config.yaml
num_hidden_layers: 12
hidden_size: 256
n_experts: 64
experts_per_token: 2
d_expert: 160
d_shared_expert: 0
hidden_act: "swiglu"
moe_layers: [0, 1, 2, 3, 4, 5, 6, 7, 8, 9, 10, 11]
router_score: "softmax"
normalize_top_k: true
routed_scale: 1.5
balance_loss: 0.0182
balance_bias: false
router_z_loss: 0.001
router_bias: true
init_std_router: 0.0184
lr_router: 0.00177
num_attention_heads: 2
num_key_value_heads: 1
head_dim: 128
vocab_size: 8192
norm: "rmsnorm"
norm_place: "pre"
norm_eps: 1e-05
positions: "rope"
rope_theta: 10000.0
rope_fraction: 1.0
qk_norm: false
attn_scale: 0.0884
tie_word_embeddings: false
parallel_block: false
extras: ["capped logits"]
init: "normal"
init_std_qkv: 0.0254
init_std_o: 0.0
init_std_up: 0.0254
init_std_down: 0.0
optimizer: "soap_variant"
learning_rate: 0.00246
beta1: 0.95
beta2: 0.95
weight_decay: 0.06
lr_head: 0.0059
max_grad_norm: 2.0
warmup_steps: 200
schedule: "wsd"
decay_fraction: 0.609
decay_shape: "linear"
final_lr_fraction: 0.0
batch_tokens: 65536
max_seq_len: 512
doc_mask: true
train_tokens: 562400000
max_steps: 8582
dataset: "wikipedia_en"
Below are experts of layer 8 (counted from 0) of a mixture-of-experts language model. Rows are named router (the router's row for the expert), gate (a neuron's input weights, with its number), up (a neuron's input weights, with its number), down (a neuron's output weights, with its number) and show model dimensions 0-255. Each number is 128 + 24 x the weight over its row's rms, rounded and kept within 0 to 255.
After each expert's rows: a language model's description of what the expert responds to; "comes after" lists some tokens at least twice as common just before its tokens as in all text. This comes from a sample of Wikipedia text that the model never trained on. Tokens count by the router's weight.

# expert 17
router [133 123 116 120 175 107 151 158 156 129 120 131 130 163  84 154  96 101 118 164 147 149 143 106 145 140 127  89 133 133 161 105 140 156  95 122 132 102 113 113 101 113 153 108 138 168 142 124 116 149  97 169 140 161 165  68 156 114 110 141  96 154 150 146 113  96 137  85 116 157 111 106 147 123  95 115 111 113 141 142 110 108  98 141 163  79 138 126 131 104 129 153 109 109  98 146 126 182 120 129 116 122 109 140 101  97 115  93 124 100 156  99  62 168 109 154 151 128 113 130 143 124 110 104 135 151 163 119 160 109 160 150  93 147 108 124  90 115 128 107 107 123 135 123 137  90 183 152 127 164 155 124 159 139 101 160 125  99 125 127 122 150 133  91 110 118 104 179  93 132 140 128 169 144 127 149 135 150 135 156 130 102 106 117 101 111 125 153 164 121 183 130 117 120 150 118 168 113  99 152 145  93 139 152  89 185  85 109  93 135 126 122 126 114 160 138 132 131 156 153 125 129 155 146  97 117 106 150 131 132 112 141 131 132 161 156 111 167 151 119 113 120 187 120 121 105 131 114 131 149 182 135 134 160  75 141]
gate0 [163 149 135 137 179 148 158 119 112 132 156 120 121 166 150 127 183 142 144 174 137 110 143 102 104 134  74  95 125 104 154 115 138 131 138 108 154 112 116 130  91 152 134 144 195 155 142 134 137 160  88 143 124  91 128 115 128 134 125 155 105 157 158 111  91 115 146 114 115 153 105 128  89 151 108 114 160 118 145 104 104 134 159 126 145 152 124  93 107  80 130 132  98 145 107 175 111 186 116 117  87 149  96 119 121 121 143 129 126 120 143 145 130  87 118  93 162 145 131 114 114 162 125 136 132 147 100  98 150 110 129 146 149 160 151 112 117 101 120  84 120 136 198 150 128  95 144 177 106 147 108 102  93 102 133 158  96 153 153 125 123  98 118 129 106 110 104 101 161  95 118 179 165 122 141 145 142 158 170 108 114 122  92 118 125 125 132 112 117 113 115 156 136 136 163 115 113 131 136 166 117 147 148 135 151 137  80 116 129 122 130 113 113 160 140  76 130 144 153 157 145  88 107 107  94 100 170 170 140 135 135 155 122 151 118 112  84 124 118 121  93 125 165 135 106 126 140 119 162 160 129 161 109 104 157 159]
up0 [ 89 100 170  97 129 170 130 134 137  97 132 128 144 144 147 116 142 154 110 143 115 122 113 107 146  95  89 116 161 118 105 111 126 144  90 129 122 122 167 105 135 125 140 118  93 160 146 137 105 145 154 113 154 103 117 126 128 143  97 139 194  84 140 111 126 119 109 112 116 118 121 173 133  88 126  94 126 146 145 136 126 152 148 134  97 184 101 129 132 134 143 134 100 159 124 115 157 132 105 163 145 135 131  87 189 126 176 149 150 101 148 143  96 125 141 118 117 120  89 106 115 177  90 104 107 173 133 102  83 132 137 135 164 121 139 141 114 115 142 112 140 108 138  78 125 135 116 111 157 180 165 105 125 119 113 133 102 143 146 171 147  51 128 132 140 119 111 141 172 121  79 162 122 125  89 137 117 120 129 149 124 178 168  87 123 156 130 150 137 165 135 136  74 144 176 111 149 143 120 113 140 169  99 127 126 140 166 147 141 109 115 152 170  88  99  80 134 141 113 124 123 117  82 123 128 155 168 143 151 163 146 113 132 146 138 123 118 106 123 135 105 121 108 151 104 109 109 111 120 146 121 124  90 113 115 108]
down0 [141  96 143 151 156 144 143  80 124 123 186 147 118 139 157 161 168 116 154 110 114 120 146  85 103  86 113  85 167  95 110 132 133 105 117 122 127  93 143 143 101 121 129  84 117 127  71 113 139 153 114 126 130 105 102 108 142 135 131 130 126 130 148  83 114 146 140 113 152 155 128 121 157 128 150 109 113 131 153 146 141 125 133 137 157  88 116 131 112 150 140 132 114 157 123 130  86 149 124 181 103 160 117 128 164 174 165 158 136 115 153 137 115  96 132 173 151 126 128 151 128 130  91 101 159 122 142 134 134 149 108  93 169 155 153  90 166  93 143 136  98 156 163 147 140 135  86 150 126 125 166 134 118 150 132 123 124 126 148 100 127  93 149 114  75  92 139 130 146 103 104 154  87 140 167  91 160 153 141 161 121 141 108 106 155 153 127 104 125 126 126 127 150 121 192 143 142 110 120 115  95 139 149 169 153 105  89 137 161  71 124 156 124 124 158 121 157  95 138 151 169 107 126  86 132 152 141 163 122 186 135 141 132 174 129 137 118 156 147 109 104 129 127 142 132 161 129 138 147 106 117 149  73 151 126 134]
Table cell separators. Pipe characters separating table cells in sports and election results, plus list labels like Synonyms and sentence-opening Since, But.
comes after: "\n", "  ", ")", " MF", " DF", "\""

# expert 36
router [131 116  98 121  83 131 122 124 137 136 106 128 143 133 142 141 105 152 165 127 141 126 167  81 147 157 128 114 127 124 174 134 153 150  93 163 119 103 142  97 138 124 121 134 120 129 137 134 124 140 113 120 166 171 131 136 166 120 118 132 128 107 101 138 141 130 132 137 126 126 103 111 147 102 107 113 134  99 151 141 140 126 112 139 154 118 154 137 155 138 120 160 105 136 100 144 112 140 132 117  75 132 170 160 124 112 151 127  85  89 177 121  83 130 102 127  84 145 111 124 113 121  96 103 147 162 138 111 157 163 135 157 128 153 172 110  87 119 115 106  82 127 111 168 123  96 134 153 148 109 172 166 135 149  85 133 159 123 105 165 116  96 123 100  94 108 126 132  92 141 148 155 150 119 178 153 121 141 180  92 148 118  90  82 112 156 132 131 148 134 154  94 109 106 147 125 112 125 109 151 128 116 120 174 112 148 113 117  95 178 141 152 152  90 133 123 101 137 163 186 125 114 134 118 114  99  88  90 104 138 132 142 144 107 123 155  73 124  89 127 140  75 149 104 174 102 107 134  54 128 168 146 146 132 122 120]
gate0 [138 106 108 134  91 154  90 127 116 108 116  96 105  96 135 154 107  96  80  99 118 118 106 139 129 160 131  96 134 183 118 138 152 133 150 150 110  84  88  96  91 119 158 118 135 104 115 152 155 104 115 135 192 149 108 130 108 109 165 125 154 133 111  93 114 131 112 140  89 121  88 127 116  72 156 100 122 145 141 170 111 165 159 102 167 105 115 130 133 150 130 125 115 125 143  90 145 157 123 155 109 114 156 171 130 113 130 160 134 147 147  89 145 162  75 186 104 112 122 119 130 151 156 122 153 130 117 109 118 164 109 109 140 131 128 112 112 118  99 158 126 135 104 132 110 136 121 142 106 127 161 111 112 132 152 130 137  83 119 125 162 151 112 110 145  86 157 114 105 134 167 147 150 103 106 144 144 116 142 144 178 122 113 162  96  95 144 114 127  87  99 120 175 120 137 149 126 125 136 101 204 114 134 100 140  88 101 140  91  86 154 123 134 102 138 106 155 156 152 146 107 112 122 102 124 116  95 100 107 131 104 133 147 131 107 119 129 146  92 158  83 113 171 130 150 142 111  91 123  96 146 125 124 105  91 136]
up0 [114 147 171 135 168 116 142 127 162 143  86 181 161 139 134  73 138 110 151 171 136 100 125 110 125  91 141 151 107 108 138 103  91 128 126 145 119 151 133 105 138 134 131 149 154 112 109 115 135 146 155  98 105  95 136 142 134 167 111 134 104 145 149 147 157  91 128 140 130 139 110 109 155 174 139 137 121 143  78 108 119 122 134 147 107 118 174 123 131  87 128 120 149 102 136 129 105 128 134 119 148 130 119  71 113 139 108 125 139  92 115 119  73 112 175  82 128 128 113 121 138 143 109 127  86 118 123 157 157 127 158 111 127  77  95  90 161 154 140 112  95 103 132 138 144 163 115 128 122 146  83 154 136 143 120 124 143 129 155 149 152 151 125 159 134 166 100 117 121 123 117 138 134 164 116 120 116 117 108  94 113 119 159 149 161 149  62 136 130 151 115 135 112 127 153 138 141 135 105 153 113  99 100 140 101 134 141 110 146 162  94 123 125 171 115 103 168 122 111 108 158  92 134 160 109 137 107 100 186 137 131 179 107 110 103 180 146  89 145 127 173  92  83 115  91 130 171 136 142 185 139 142 114 118 167 113]
down0 [152 160 100  97 120 114 115 187 114  73 133 122 172 130 161 113 118 106 124  81 115 116 151 128 134 126 130 168 161 183 119 131 139 140 126 119 140 125 135 114 134 129 105 129 124 156 177 123 113 152 134 143 116 148 141 122 181 110 136 116 112 109 135 124 111 158  93 131  98 129 168 138 155 107 125 148 122 136 132 136 100  91 119  83 129 124 160  85 160 139  76 114 100 107  85 124 145 135 141 132 126 193  88 143  99 126 106 126 139 124  87 151 128  89 156 140 159 111  89 134 134 176 130 164 139 103 139 153  94 101 119  92 126 139 189 157 154 144 153 135 126 104 113 114 128 173 145 109  93 128 121 127 152  82 150  91 137 137 156 155 103 115 115 145 125 110 123 162 148 123 163 156 147 117 136 177 155 107 108 130 113  94 104 153 119 141 172 121 149 133 146 136 132 125 134  79 150 150 161 176 136 139  99  91 123 129 158 144  99 152 125 127 154 121 116 146  77 161 136  62  88 149  99 117 172 135 111  96 138 130 126 122 101 116 139 140 108 137 136 143 123  86 130 134 106 132 105 107 154 136 126 161 121 111 129  94]
Section heading markup. Equals signs and words of wiki section headings like History, Career and See also, plus table pipes and semicolons.
comes after: "=", " =", "\n\n", "  ", " Team", " Year"

# expert 43
router [160  63 101 127 159 113 159 131 142 106  66 122 111 154 117 143 111 130 132 142 144 130 139 108 135 121 102 103 158  99 146 140 133 146 109 142 111 113 110 137 111 129 148 101 102 126 144 176  90 137 102 121 113 187 106  64 154  96  50 140 103  77 162 165 115 101 157 146 107 128 117 120 137 127 112 111  83 129 121 162 105 117 122 157 118 104 142 115 143 108 182 158 123 118 102 150 113 165  87  89  91 102 100 127  98 127 132  90 108 102 152 123 124 154 126 131 124 137 124 110 112 134 112 100 153 134 125 129 120 156 147 122 132 159 124 122 128 125 108 122  84 110 132 165 125 125 137 164  88 143 166 119 133 142 126 130 113  99 110 156 119 144 132 117 115  96 125 123  83 136 149 129 154 133 142 165 128 181 157 118 150 137  82 126  60 109 152 158 138 161 150 108 106 111 167 161 146 118 105 152 128 106 100 109 118 144  95 123 100 158  99 163 132 126 153 143 116 177 172 138 118 112 141 120 114 108 144 144 110 140 151 142 174 137 105 142  98 127 132 113 124 112 150 123 133  77 100 130  84 156 158 107 132 156 113 126]
gate0 [125 102 147 165 198 112 122 148 131 145 147 162 128 175 123 129 154 148 148 130 140  86 124 132 138 111  93 145 133 123 150  99 131 120 160 163 129 129 140  93 132 155 118 153 123 109 130 137 143 146 119  81 127 132 126 150 138 129 109 121 131 171 121 129 133 123  92 111 142 129 115 129  94 116 162  58 116 129 112 161 102 116 142 110 157 168 171 139 149 117 111 141 137 108 126 145 117  88 120 148 107 108 148 122 154 139 114 154 134 125 120 164 184 148 149 180 122 143 100 154 153 134 159 141 140 155 112 146 134 141 128 134  97 145  99 146 124 160  96 139 120 123 126 141 127 117 115  97 115 140  91 135 141 194 157 145 130 131 183 142 158  96 131 128 124 136 136 135 116 151 112 186 120 126 131 131 125 136 140 113 143 114 105 124 108 141 111 141  90 137  97  79 145 115 137 114 134 110 127 122 110 138 134 120 116 165 118 165 121  78 115 177 111  80 111 134 122 152 121 133 118  86 120 123  51 109 175  86 125 136 205 134 183 155 143 113 136 126 109  95 144 122 166 180 106 128 158  77 146  75 127 113 144 141 129 118]
up0 [104 128  85 127  77 142 129  79 129 120 151 106 167  89 101 104 119 165 101 149 132 164 116 128 115 115 149 140 122 147 131 127  96 128  80 111 112 122 141 125 132 125 101 120 165 131 132 105  83 106 147 147 179 119 110 122 113 154  79 115 107 130 138 117 123 168 155  88 156 129 126 122 132 139 132 158 119 117 136  87 167  87 137 148  90 141  68 114 153 102 119  72 134 127 116 130 154 136 155  95 124 125 106 145 133  93 171 118  99  94 150  77  93  76 145 115 126 103 153  92 131 134 142 122 163 138 140  83 114 135 135 101 140 104 171 141 123 119 137 109 133 157 130 117 163 141 100 168 135 109 114 118 138 113 129 130 118 129  82 138 136 182 153 146 165 127 124 129 138 156 125 124 160 133 101 154 150 110 130 142 129 127 161 157 155 117 173 136 131 125 140 190 111 157 138 106 132 106 143 132 128 131 126 126 174  89 113  73 143 136 141  92 130 158 143 114 125 110 146  90 155 133 119 200 148 144 105 138 120 143 124 128 123 126 126 140 133 106 146 180 131 143  95 137 166  90 138 166 146 185 116 150 105 147 119 140]
down0 [101 131  63  97 103 134 143 149 146 112  99 136 139 128 132 116 136  95 125 124 105 140 151 105 143  90 122  99 176 112 116 153 141 154  99 102  88 135  79 115 102 116  98 123 138 161 149 123 133 108 107 164 106  99 157 121 149 130 137 172  99 113 119 131  83 101 116 142 138 161 132 136 160 167 116  99 146 135 134 120 130 150 112 156 122 114 123 128 109 145 118 129 110 122  93 113 150  96 159  92  96 130 151  86 101 171 112 143 144 115 164  88 115 100 136 145 134 155  95 147 163 168 135 132 137 118 132 120 133 146 119  84 125 122 156 118 106 127 139  87 127 119 155 152 131 108 145 130 158 155 129 115 115 124 142 130 121 101  98  86 128 160 130 141 124 156 155 108 119 103 154 119 133 118 110 166 145 119  90 128 102 166 174 108 124 108 181 123 114 160 125 119 134  99 146 108 127 158 111 153 133 106 120 121  97 151 102  92 137 176 181 154 139 159 129 112 165 125  82  94 189 130 146 159 106 167 123 163  84 114 155 169  87 122 111 195 132 130 135 107 144 141 119 113  97 179 114 142 119 156 114  84 147 148 114 123]
Name-initial pieces. First capitalized word piece of a split surname or place name, such as Cha in Chase, Pur in Purdy, Ali in Aliabad.
comes after: ",", ".", " of", ":", " by", " John"

# expert 18
router [161 100  93  96 115  94 139 125 159  89 130 129 152 155 117 146 102 123 133 154 144 146 142 120 157 121 109 119 157 113 121 121 121 163 123 161 134 121  90 110 127  98 132  90  92 147 147 138 108 171 118 126 146 132 137  94 124 107 134 146 107 124 121 182 156 118 136  91  90 159  93 109 120  78  97 112 114 124 137 152 134 132 102 136 167  79 145 143 160 136 166 140 118 130  96 144  97 167 115 122 101 142  92 148 114 108 102  98 122 124 132 139 118 162 101 123 115 144 140  86 103 128 111 131 134 156 169 169 163 188 152 156 101 150 159 124 139 100 131  94 116 115 147 120 120 134 162 125 100 154 117 145 132 139 103 159  80  90 122 152 130 141 115 100 120 140 121 190 111 176 148 114 150 129 133 189 123 136 155 134 146 112 124 101  85 123 130 163 147 120 169 141  92 111 145 130 119 122  95 111  97  99 126 135 118 130 101 104 106 157 130 156 136 113 141 117 102 146 131 171 129  91 149 149 153 111 127  93 119 139 154 170 154 123 147 194  85 150 116 148 137  96 154 122 137  82 116  89 103 129 181 100 126 124 103 136]
gate0 [118 123  71 105 117 158 169  94 123 119 125 102 160 123 128  93 123 173 116 133 127 115 126 134 149 140 113 115  95 115 110 113 156 133 129 162 147 141  85 136 146 115 138 146 132 154 110 137 131 125 157  99 147 119 147 117 142 164 119 140 100 144 132 100 143 176 116  77 100 149 151 127 143 117 143 143 120 173 144 123 153 124 171 104  92 147 136 119 161 121 129 129 126 111 174 146  98 163  86 160 109 135 107 129 143 103 126 116  83 119 168 182  60 122  86 137 104  99 101 181 127 153 113 122 175 109 120 136 118 134 112 153 144 117 103 140 163 141 117 125  91  93  95 140 124 150 121 123 134 160 169 125 115 156 159 132 118  86 134 137 173 118 154  89 152 130 137 125 120 147 110 147 129 155 138 147 133 141 174 150  91 117 113 118 159 105 119 151 104 134 121 124 145 144  92 117 141 132 101 151 140 107 141 125 126 124 132  77 121 127 155 119 140 162 185 144 150 148 163 163 140 150  37 119 144 156 122 137 169 139  84 151 135  94 127 102 123 159 114 164 160  89 167 120 135 117 139 129 147 118 137 121 114 120 109  85]
up0 [124 124 107 116 148 152 105  79 154  97 154 103 164 123 146  87 134 147 143 156 138 151 164 120 149 130 133 120 119  98 121  90 126 120 130 151 146 127  99 145 131  99 147 114 102 127 130 155 132 124 113  96 125 146 149  95 158 152 128 155 118 136  94 104 132 143 138 113 136 153 115 160 118 112 182 129 151 139 149 140 161  57 147  70 157 117 150 101 144 160 114 137 129 130 177 103 132 112 107 128 127 149 120 105 123 105 147 117 156 175 148 173  90 145  77 133 140 112 121 114 158 112 117 120 107 143 116 169 100 119 131 144 161 132 129 137 167 119 105  95 129 101 131 139 114 154 123 105 143 100 182 135  77 129 144 162 155 138 109 122 160 123 190  77 167 146 128 114  99 134 105 124 134 150 115 147 154 164 174 124 105 152 115 127 118 134 139 131 115  84  99 128 173 135 168 139 144 157 113 116 113 121 133 121 137 133 124  92  91 109 136  84 117 145 161 161 109 121 134 173 170 115  82 135 155 152 116 152 192 141 102 117 131  62 138 112 138 140 141 136 164 102 148 147 155 135 128 124 160 161 113 132 139 121  94 111]
down0 [125 156 126 148 117 111  74 152 156 122 165 126 136  94  80 116 138 121 127 136 142 113 139 123 163 153 125 145 130  86  96 137 140 120 105  96 136 103 143 172 123 121 146 147 123 111 143 161 140 133 128  81 146 100 122 182 122 151 126 103 109 116 139 156  91 115 129 133 109 120 103 134 163 146 103 118  90  94 107 113 154 144 153 136 104 124 111  88 185 191 124 188 122 131 173 128 138 140 149 155 128 146  95 155 140 120 128 102 105 109 136 117 154 119  81 117 137 161 130  90 122 149 127 123 125 123 163 145 172 162 154  96 155 141 112 135 117 159 140 166 151 105 123 109 102 149 130 108  90 121 144 152  77 127 125 130 123 147 122 117 121 115 125 127 166 156 143 101 162 156 104 123 113 128 122  96 136 145 128 159 145 148 111 130  39 122 105 148 171 159 116 183  88 131 151 145  86 121 146 159 103 137  94 172 103 130 166 115 101 118  85 133 133 133 164 108 170 126 148  96 131 146  93 135 119 111 154 118  75 129 129 139 126 116 125 144 122 106 123 137 162  79 171 139 116 136 104 114 102  99 144 130 120 133 144 132]
Numbers in tables. Numerals and number pieces in table cells after pipes, and in list entries, such as ranks, years and votes, like 134, 1968, 15.
comes after: " |", "|", ";", " (", ":", " −"

# expert 61
router [166  95  92 145 133 135 148 138 139 127  96 127 139 141 120 145  91 132 143 128 136 135 139 131 128 112 134 122 139 113 138 123 162 130 128 109 125 129 117 117 114 117 186 110  87 107 159 164 133 152 101 136 150 157 123  68 138 110 110 128  94  92 140 180 145  65 153 104  88 131 125 101 157  88 123 111 151 108 119 125  79  95 152 162 135 149 160 121 166 103 130 157 113 157 122 147 115 146  87 105 107 104 129 133 122 109 116 101  91 127 165 110 110 147 142 126 149 119 102 121 119 120 114 112 141 137 138 152 135 127 159 145 133 156 133 115 123 101 101 111 106 143 152 157 136 126 126 152 120 117 147 148 139 121 144 174 122 107  84 142 141 121 104  91 104 137  94 147  73 174 154 136 148 147 101 164 108 152 133 123 130 134 116 114  99 104 159 192 135 149 146  87 113 154 121 115 148 115  84 120 137  97 110 126 116 180  91 108 121 137 101 131 162 129 162 164 114 189 142 143 108  90 166 146 145 114 128  93  98 115 126 166 163 121 166 179 110 142 144 106 104  84 154 118 164 112 119 142 101 137 187  89 164 115 127 138]
gate0 [143 109 108  98 141 137 142 119 135 123 125  93 124 117 126 131  88 178 111 132  83  99 113 154 109 133 175 128 162 138 134 110 127 140 139 115 135 128  43 113 144  94 120 126 142  98 114 154 112 143 140 134 133  74 106 133 140 146 127  76 179 108 105 127 134 135  86 145 124 139 107 108 114 100 150 100 163 147 147 113 100 117 136 165 129 110  74 116 124 143 137 102 178 162 110 109 124 148  93 161  96 130 162 138 147 136 144 121 135  99 141  83 129  99 115 126  53 162 120 152  95 161 148 102 116 145  97  84 109  99 114  97 140 159 105  93 106 159 145 149 149  93 130 185 122 102  71 113 128 154 123 112 116 150 163  95  98 118 150 140 142 106 135 127 145 113  93 106 175 146 110 130 175 107 114 128 149 141 153 114 120 108 140 127 138 113 126 118 138 101 145 128 147 150 155 129 128  87 121 121 144  72 125 108 162 166 116 134 163 103 145 131 124 130 125 143 122 179 130 138 136 161 110 150 161 124 121  76 157 122 139 134 102 124 136 139 184 117 144 158 128 115 131  98 165 117 146 119 121 122 152 121 113 156 141 148]
up0 [136 141 123 175 136 133 134 119 120 117  97 145  93 141 125 131 169 107 139 104 138 134 106 140 171 128 105 119 107 136 129 132 107 143 104 140 157 116 147  96 137 129 135 160 142 141 121 126 144 143 111 109 136 143 133 115 159  72 116 159 113 161 159 107 152 169 129  96 124 150 154 141 121 126 145 138 129 134  97 116 168 181  95 101 138  94 165 226 120 135 131 154  85 124 141 166 172 146 124 140 130 146 125 149  83 153 155 175 130 190 123 135 154 138 119 101 158  98 145 102 131  89  89 161 144 118 123 146 136 152 104 130 153 129 149 140 134  88 125 114 138 102  98 116 101 134 149 147 125 141  96 119 124 117 102 127 136 121 161  76 159 132 110 112 105 142 109 119  95 174 116 149  68 120 136 143 113 107  72 164 122 126  96 156  87 161 113 109 103 163 104 112 131 145  94 132 105 137 126 179 159 128 125 146 135 109 147 139 111 112 120 157 159 142 123 114 136 104 105 171  70 128 117 128  88 120 132 149 123 162 118 161 156 122 111 101 105 147 165 129 145 159 144 147 158 128 125 145 111 114 116 113 165  95 130  93]
down0 [126 155 139 111 142  90 143 122 148 114 136 179 122 118 131 124 107 109 133 123 152 164 110 123 112 147  99 120 107 140 131 160 160 163 172 126 116 117 174 108 146 170 118 114 100 133 101 189 114 113 125 141 138 152 152 135 104 111 146  75 121 149 103 107 119 113  80 141 131 121 115 144  84 130  75  75 112 125 136 162  99 120 140 129 109  98 115 136 106 138 125 157 119  92 138 105 143 140 137 160 108  92  88 128 114  97 136  96 123 168 113 150 114 128 109 150 115 132 107 147 132 104 120 165 133 149 101 100 136 145 122  95  75 149  90 171 130 110 134 173 136 110 159 149 112 115 130 134  94 154 148 166 114 126 104 110 121 165  97  76 120 139 129 189 104 125 133 128  91  80 118 178 102 112 135 105 116 128 133 180  98 141 110 146 167 132 168  96 140 155 115 131 175 135  99 161 119  95 133 123 161 112 122 140 142 118 161  94  98 156  99 149 123 150 110 160 101  81 138 105 109 107 104 145 153 140 122 108 155 124 110  97 132 156 139  86 111 137 138 122 129 117 117 119 165 126  93  98 131 104 127 179 120 150  99 112]
Accented letters and codes. Accented or non-ASCII characters inside words (ü in Führer, Greek letters), backslashes, and capital letters in abbreviations like POL, MRF.
comes after: " |", "{", ";", "W", " L", " ("

# expert 1
router [116 113 103  95 167  80 103 144 141 131  83 148 114 151 114 131 127 118 139 137 145 153 145  74 155 156 106 114 175 122 122 139 137 186 141 172  93  93 104  99 108  79 173 116  99 149 124 139  98 124 124 137 165 138 127 147 165 132 120 152 153 124 164 140 141  88 141 129 140 161 120 125 186 101 137 106 115 151 146 142 106 106 124 157 169 122 142 112 134 139 157 133  88 147 127 132  80 124  91 127 131 138 117 118 110 117  96 124 114 116 155 118  70 124 112 172 100 152 100 117 130 141 102 121 145 130 122  99 134 133 140 147 139 109 151 106 122 111 117 108 126 119 102 143 144 125 145 173  95 151 127 106 117 153 147 144  94 104  97 148 127 161 172 108  94 106 119 125 133 151 147 126 132 122 119 157 134 125 153 133 134 122 139  92 103  95 143 151 122 132 135 104  76 109 143 136 161 139 119 105 152  92  69 156  95 151 105  98 116 135 121 172 168 107 140 118 122 159 123 147 174 154 118 175 144 121 120  92  70 151 153 151 171  90 158 155 122 181 139 112 110 120 150  90 131 115 149 129 105 150 175 132 144 130 106 130]
gate0 [160 123 109  95 182 128 111 136 130 100  85 137 137 134 137 141  90 166 180 144 138 128 158 161 120 148  96 168 127 139 105  77 133 129 151 118 143  78 167 111 144 169 158 107 159 128 149 138 120 138 122 109 191 119 115 128 133  99  96 125 101 107 142 154 114 132 121 144 162 165 163 111 138 140 129 105 125 185 109 110 151  97 146 117 132 167 112 112 147 131 125 149 126  78 127 136 125 123 115 125 138 175 118 146 110 137  94 127 131  73 135 123 120 143  94 172 127 121  87 156  93 141 118 130 101 153  97  96 129  91 128  74 163 123  83 115 152 135 115 169  75 143 107 142 112 134 125 124 121 172 152  94 166 109 134 128 111 150 149 129 134 140 149 109 145 105 103 144 122 117 121 142 151 124 129 142 135 159 106 117 145 145 138 129  79  94 120 123 143 100  99 113 132 111 147 158 142 109 132 138 138 156 112 103 104 145 103 130 146 148 148 183 136 127 148 104 124 185 107 113 101 105 128 130  86  97 130 143 104 201 155 120 130 122 144  84 140 121 122 135 154 149 110 133 109 141 150 150 140 178 160 146 117 156 146 168]
up0 [132 134 133 103 119 130 108 115 148 193 160 154 129 136 105  94 114 123 143 114 149  81 116 114 109 142  96 117 130 113 153 134 139 141 155  86 136 128  72 134  79 133  89 150 151 116  95 137 125 109  77 123 123 125 104 108 124 106  97 111  70 167 134 110 166 149 124 113 178  72 164 155 176 165 144 137 116 116 114 126 159 148 110 138 121 161 132 156 143 119 158 149 110 135 127 156 121 116 141  97 159  67 132 138 112 195 110 126 142 124 131 102 112 102  56 139 130 105 130 104  94 108 122 131  92 157 104 125 158 100 127 124 177 112 105 115 161 103 141 103 151 102 113 112  99  93 110 123 103 127 139 110  87 115 141 151 144 102 102 104 120 148  80 117 198 141 101 153  93 133 126 128 131 110 169 132  92 147 135 113 141  90 148 133 144 112 147 113 142 122  96 114 147 107 115 137 161 136 125 112 123  91 100 143 140 115 120 115 124  96 105 166 108 119 125 136 130 126 140  76 159 102 131 123 132 161 143 137 122 117 114 129 162 143 136  99 151 145 119 157 144 127 109  93 135 121 153 137 170 100 136 130 135 170 119 158]
down0 [ 83 119 228 155 149 149  97 157 121 111 134 121 129 134 151  92 183 132 129 105 106 131 125 145 126  60 143 103 143  67 130 110 144 137 114 154 104 150 124 106 115 139 137 173 133 105 122 141 127 114 157 121  55  96 106 118 128 137 133 126 155 186 153  75 134 103 103 140 140 119 123 148 151 159 109 123 112 156 130 105  80 147 139 136 147 166 126 160 144 109 116 147  94 121  84 124 158 144 139 134 123 119 152 133 124 145 127 121 125 142 116 138 142 192  88 102 125 134 100 143 107 123  89 150 148  93 139 125 117  79 175 152 109 143 111 124 106 133 131  96 105 130  89 139 181 122 124 140 108 147 140 112 112 113 141  89 118 100 130 183 144 135 123 151 156 146 106 134 135 145 148 100 138 141 126 127 130  66  94 141 129 174 149 131 163 116 126 108 124 143 154 137 137 138 113 126 117  94 163 126 112 105 144 123  96 134 146 136  88 120 112 107 153 101 143 120 129  80 121 146 127 135 179 142 127 110 106 115 148 133 130 135  97 108 124 148 104 143 127 117 113 131 119 113 109 157 182 152 123 127  93  92 139 149 163 130]
Conjunction and in names. Mostly and or & joining parts of proper names or list items in infobox-like entries, such as Kohgiluyeh and Boyer-Ahmad, Arts and Science.
comes after: ",", "\n", "\n\n", ")", "s", " •"